Below are experts of layer 10 (counted from 0) of a mixture-of-experts language model. Rows are named router (the router's row for the expert), down (a neuron's output weights, with its number) and show model dimensions 384-511. Each number is 50 + 12 x the weight over its row's rms, rounded and kept within 0 to 99.
Before each expert's rows: "raises" lists some tokens whose logits its average output raises strongly, later layers aside. This comes from a sample of Wikipedia text that the model never trained on.

# expert 1
raises: "G", "In", "The", "C", "=", "See"
router:44 57 38 65 50 41 59 46 57 58 39 63 48 51 74 34 61 53 67 54 41 45 51 41 60 52 43 45 55 73 45 51 52 48 48 47 56 65 66 68 44 52 47 28 50 71 50 67 61 61 15 57 61 45 31 75 52 68 57 51 45 59 62 40 47 43 36 40 47 27 39 24 49 62 54 43 40 46 40 50 40 56 59 71 43 36 38 47 66 49 45 32 57 59 54 47 39 56 28 45 38 36 44 38 34 50 49 36 59 61 30 42 44 32 73 71 44 72 62 33 29 42 50 64 46 55 39 35
down0:69 50 36 35 58 50 70 56 49 61 56 78 66 47 59 43 42 53 53 46 43 37 49 55 50 40 49 60 72 46 44 41 61 55 46 67 36 64 57 57 62 41 47 57 46 58 22 59 68 61 61 33 53 55 38 59 49 60 43 64 40 47 47 30 46 35 56 59 57 49 60 34 62 32 49 41 69 53 33 47 46 61 55 64 62 33 36 40 57 56 62 54 60 52 48 52 36 73 66 52 51 45 55 65 54 37 54 42 60 69 26 46 70 51 52 53 53 60 32 62 52 55 28 68 50 47 75 50
down1:53 47 61 39 40 55 50 63 62 55 59 41 41 30 81 59 47 64 36 57 42 51 35 57 72 40 52 55 71 47 55 53 32 48 49 38 58 52 33 56 45 51 52 55 52 50 49 59 67 39 54 44 41 57 52 49 60 52 63 51 60 59 37 61 38 54 59 62 58 51 45 59 53 36 50 40 34 60 60 49 20 40 45 57 58 68 44 50 46 60 47 47 35 43 53 42 51 61 54 24 39 68 48 33 47 51 49 36 51 45 58 47 57 53 54 41 52 51 61 56 65 59 62 56 60 52 47 61
down2:33 57 54 46 36 53 47 66 32 42 70 65 84 59 66 44 42 49 49 39 44 48 65 60 68 65 29 65 65 67 77 39 57 66 51 40 51 41 45 53 49 58 36 40 36 58 52 28 44 36 47 51 40 47 33 38 69 58 61 57 57 61 57 47 64 56 49 47 47 55 54 42 44 36 37 46 63 56 39 46 50 49 63 56 77 44 55 40 69 57 54 55 26 60 39 40 49 58 49 65 39 54 46 71 34 54 65 47 46 40 37 51 60 73 39 61 56 51 32 45 55 53 61 36 46 45 50 44
down3:36 36 47 52 35 68 45 45 42 42 63 44 43 46 67 60 57 36 61 46 41 49 45 69 62 46 52 44 42 50 54 29 32 57 44 50 57 48 48 57 50 55 53 45 76 41 52 58 33 51 74 52 70 69 16 50 49 48 33 43 28 53 69 31 51 77 51 45 56 64 51 63 54 39 54 40 43 51 68 28 60 75 29 74 50 29 47 44 38 54 39 33 42 60 46 49 48 51 40 49 64 64 55 57 45 60 51 38 60 47 43 62 52 58 50 38 23 52 74 64 48 42 74 54 88 49 36 71
down4:68 56 38 53 59 25 41 36 42 63 47 47 48 54 35 63 62 52 65 48 62 30 56 47 51 46 56 46 47 67 52 66 62 48 48 47 43 39 49 47 65 41 64 42 43 32 57 74 36 44 50 44 54 50 77 44 43 44 40 45 29 41 46 51 59 34 77 28 84 50 50 48 57 15 59 55 49 51 58 67 60 67 76 18 58 40 50 55 47 40 46 48 43 49 47 42 69 56 42 65 64 39 50 48 47 56 59 42 40 35 36 66 53 28 52 48 55 67 51 63 49 45 43 57 60 32 57 36

# expert 0
raises: "ull", "vel", "sson", "unk", "zon"
router:53 42 46 59 63 62 35 63 46 75 43 50 24 46 45 52 43 48 40 44 41 50 45 70 47 52 54 42 47 47 57 44 54 38 57 55 57 48 41 38 57 47 36 55 60 43 55 38 34 56 68 46 48 46 52 44 69 35 37 56 68 55 42 38 63 67 49 41 46 65 59 45 24 44 47 61 60 43 39 59 41 76 57 35 48 32 43 63 29 59 60 56 40 39 53 32 50 34 40 56 67 39 48 41 38 64 67 33 77 51 39 42 44 64 31 72 35 37 46 35 33 45 38 35 16 48 58 65
down0:45 58 49 35 25 63 50 34 37 50 48 50 51 48 45 41 49 60 28 58 57 63 48 54 57 39 60 70 57 30 75 36 55 48 58 51 62 52 48 34 31 48 53 36 62 44 34 65 60 36 40 30 61 35 71 45 55 40 47 62 53 48 46 28 40 58 64 53 56 58 44 55 31 45 62 30 36 65 55 30 63 59 50 38 60 66 63 31 44 57 50 33 48 69 53 61 55 62 31 47 50 34 48 26 62 54 48 28 56 57 42 54 59 55 49 51 52 40 41 74 65 55 47 36 69 45 53 63
down1:57 40 58 50 53 58 40 58 51 41 53 38 51 33 45 47 38 47 79 54 38 44 59 68 63 50 65 50 49 65 70 58 47 57 32 34 52 50 52 57 51 55 64 68 45 62 59 53 70 46 63 55 67 70 42 28 37 34 61 51 50 52 67 40 50 40 63 54 50 48 57 56 31 50 57 42 62 53 67 42 52 35 49 75 63 35 44 62 51 51 50 37 60 58 26 40 48 73 66 39 60 50 42 41 49 36 64 51 27 41 70 51 38 47 53 57 26 60 47 57 51 58 58 33 58 53 69 59
down2:60 53 52 40 58 26 37 61 65 68 62 49 56 38 52 58 33 53 48 69 50 59 56 44 48 37 58 44 67 64 34 64 61 64 52 64 64 45 58 66 43 47 63 64 63 50 21 50 48 67 41 67 50 58 41 50 64 46 60 56 31 63 64 58 50 47 41 72 47 56 64 54 35 56 53 35 52 49 45 35 42 50 56 44 58 37 37 51 60 68 62 60 64 29 31 50 61 52 51 36 51 52 75 54 48 32 94 58 52 82 48 55 59 62 52 58 53 40 63 44 49 63 59 61 60 49 33 44
down3:54 54 55 52 45 57 43 69 41 67 45 49 45 66 39 43 47 43 51 63 74 48 32 50 51 39 27 35 38 51 47 68 52 54 39 62 49 47 61 17 55 50 46 71 33 36 50 54 42 61 39 50 35 55 51 65 48 40 43 64 60 64 26 79 68 44 48 46 48 62 67 42 50 59 54 30 44 51 35 47 73 42 60 61 43 38 60 61 52 74 37 34 63 56 39 35 68 54 60 44 44 43 41 67 52 33 63 75 46 40 60 51 40 56 53 51 50 36 64 45 48 39 65 45 72 35 29 65
down4:57 22 47 49 44 61 52 62 57 42 39 48 31 56 57 59 52 29 45 55 54 33 43 48 61 45 52 54 40 66 42 45 52 39 44 45 68 56 50 53 40 42 44 59 62 50 38 41 41 54 34 43 29 47 34 32 63 46 55 71 64 45 52 48 45 74 48 40 58 49 41 55 56 59 52 38 61 74 77 17 48 46 46 46 41 59 34 80 33 42 69 33 60 44 51 42 65 58 37 62 49 62 59 53 32 48 39 45 72 39 51 63 51 58 43 37 26 60 56 60 63 35 49 57 66 58 71 54

# expert 6
raises: " singles", " Released", " theme", " Apps", " Swing", " song"
router:50 39 50 34 46 61 40 40 47 63 56 59 66 31 31 60 27 59 42 42 56 59 42 60 36 50 26 38 69 39 51 42 61 69 40 61 31 59 44 58 60 60 58 54 56 33 61 40 60 44 79 55 31 45 54 40 49 52 44 50 58 50 44 60 61 47 64 57 54 49 34 32 48 35 47 43 56 53 65 48 68 63 36 27 42 43 50 53 42 63 58 60 71 69 35 44 55 38 45 35 78 42 40 64 57 37 20 44 67 26 58 41 47 61 49 50 60 59 55 43 79 36 42 40 58 56 44 35
down0:46 75 50 61 60 34 59 61 37 43 48 41 51 61 50 35 60 42 27 47 48 57 33 64 28 60 50 21 82 68 35 52 44 58 62 63 61 69 33 58 45 36 48 37 37 55 67 74 35 63 57 78 47 62 50 73 54 41 42 63 55 54 53 42 41 47 53 31 44 22 47 58 50 42 32 60 45 28 30 87 39 53 64 58 53 20 60 34 60 78 62 49 49 33 57 42 47 54 61 54 57 45 50 30 50 49 55 46 53 50 65 38 44 53 09 39 52 71 24 76 43 50 55 51 55 62 51 69
down1:46 31 61 56 71 59 45 46 34 49 63 52 63 64 48 39 41 54 77 43 71 38 82 74 65 40 53 47 46 52 50 47 33 64 37 49 60 57 46 35 61 45 57 67 42 37 65 37 38 61 55 38 51 55 56 51 67 38 45 36 76 43 39 46 50 34 55 57 47 31 48 52 63 69 62 84 61 71 29 58 58 54 53 40 61 50 41 72 52 41 40 42 21 48 18 44 56 48 31 53 61 50 44 23 52 62 56 60 43 58 58 55 49 42 37 33 56 35 52 46 59 50 38 58 59 53 56 60
down2:56 61 33 64 45 43 43 53 56 67 53 49 57 55 48 43 38 63 46 25 63 63 27 55 64 57 50 52 46 59 42 52 55 34 42 21 57 30 49 42 66 43 51 53 49 33 45 55 45 37 43 69 52 52 66 48 53 45 81 47 37 39 45 55 58 40 29 56 31 43 60 55 68 48 37 61 54 39 54 67 40 62 59 50 30 48 63 47 52 61 43 43 88 51 48 51 41 21 66 67 63 30 53 49 62 47 44 44 50 43 48 34 57 29 45 48 52 36 81 61 62 40 31 51 43 59 64 49
down3:53 62 40 39 56 36 77 35 69 46 68 35 38 38 38 21 51 52 38 74 54 33 44 47 36 38 59 60 53 56 38 47 53 48 51 44 56 45 42 47 51 48 30 50 51 49 35 52 67 65 63 57 55 50 72 60 51 34 59 45 31 39 47 58 60 42 43 63 50 37 39 48 49 56 47 49 62 63 59 66 59 49 46 52 48 43 55 47 46 37 64 40 57 77 32 48 60 41 28 56 32 42 39 71 41 46 41 65 65 36 39 53 42 55 34 47 48 57 35 70 55 53 58 41 45 46 32 30
down4:57 52 42 30 47 55 48 58 70 34 25 52 47 47 41 60 56 31 42 46 49 37 53 67 56 42 57 61 46 32 45 48 64 47 53 59 31 43 48 44 50 26 32 56 50 48 32 68 54 28 72 46 34 31 59 60 34 46 47 54 60 62 54 41 51 50 59 56 42 48 30 76 51 47 56 72 46 35 36 74 51 47 40 72 53 50 44 36 40 41 42 44 38 53 42 53 35 35 37 53 58 41 59 56 68 59 43 39 69 75 59 57 43 43 51 64 50 28 36 59 35 42 45 25 48 70 30 37

# expert 4
raises: " Apps", "Over", "2023"
router:62 65 60 59 42 60 52 73 49 62 55 44 69 62 66 44 46 52 37 40 43 67 48 47 59 44 42 83 48 54 53 60 78 40 44 41 35 44 59 32 45 52 62 64 63 51 52 43 41 44 23 45 40 46 42 35 60 51 45 67 50 50 63 73 60 42 46 64 47 70 52 40 68 50 39 32 44 39 50 53 66 35 54 57 44 45 63 42 43 61 62 39 38 45 46 51 66 56 63 44 49 38 53 58 85 71 58 58 27 51 53 46 53 53 43 27 55 58 59 67 53 45 29 21 63 51 62 66
down0:56 63 36 35 38 54 44 69 59 20 62 70 58 38 65 40 76 59 47 50 56 48 42 60 32 60 54 53 70 58 58 48 48 57 48 34 71 25 57 58 40 39 62 46 52 54 29 68 62 54 65 41 66 54 54 38 53 50 48 39 53 54 49 20 49 53 59 44 44 67 69 69 55 61 37 43 64 46 33 52 55 52 73 57 62 47 32 51 43 65 35 46 57 46 51 32 38 60 40 66 60 59 39 45 29 47 51 45 48 66 35 34 72 44 54 60 46 43 61 53 49 61 38 40 56 56 46 42
down1:43 56 61 50 51 72 54 44 40 57 54 47 41 24 46 33 40 37 55 65 51 54 63 58 45 49 66 45 38 26 63 37 53 56 37 47 23 52 36 49 39 62 57 54 54 66 64 49 47 66 51 51 29 65 50 52 29 41 56 43 60 33 63 37 59 68 55 54 59 64 52 47 55 37 39 60 51 35 37 51 60 53 61 56 33 49 61 48 39 54 41 58 67 55 47 56 52 23 64 43 50 47 69 47 56 52 60 42 46 62 53 40 54 48 40 59 66 58 71 53 68 58 48 52 60 63 84 54
down2:49 39 48 45 65 57 54 47 47 40 34 50 47 48 47 27 44 34 50 60 78 47 42 45 46 60 56 53 66 54 48 37 48 63 36 35 53 56 26 48 47 70 68 45 55 37 58 43 65 73 53 34 50 58 44 53 52 49 43 53 39 53 49 42 51 48 56 54 47 47 45 43 50 44 50 40 62 74 45 49 36 72 35 27 53 53 42 32 67 32 29 71 58 55 36 58 65 62 37 56 59 64 36 29 48 40 59 57 46 53 66 55 37 58 62 36 63 86 62 27 48 56 67 67 48 54 55 52
down3:33 54 64 54 49 37 51 39 49 57 40 56 59 51 28 54 50 48 42 54 62 49 48 62 51 31 28 72 62 31 51 54 58 66 54 53 54 29 44 56 55 24 67 47 53 34 48 52 21 62 55 58 45 56 47 43 42 43 60 54 49 65 47 71 44 20 58 87 21 65 64 40 21 59 34 45 54 56 64 62 44 41 41 41 40 52 40 61 51 39 42 60 52 75 43 43 47 50 49 38 45 61 49 58 56 53 39 33 47 50 36 30 52 65 57 37 59 46 51 54 62 38 70 35 56 46 51 49
down4:34 45 67 47 49 38 46 47 66 53 55 47 38 47 45 54 41 43 39 37 57 56 55 48 37 64 69 42 44 60 48 72 45 60 40 26 63 63 55 60 49 47 44 67 52 50 74 47 51 49 58 60 34 51 55 54 66 43 59 73 45 48 61 59 56 48 51 55 57 57 27 47 59 52 37 59 38 34 52 88 58 61 58 42 60 37 65 79 66 39 38 56 60 51 48 46 57 40 66 48 15 48 62 65 56 57 31 49 28 56 53 67 70 68 51 34 72 39 66 47 48 33 55 33 42 25 65 34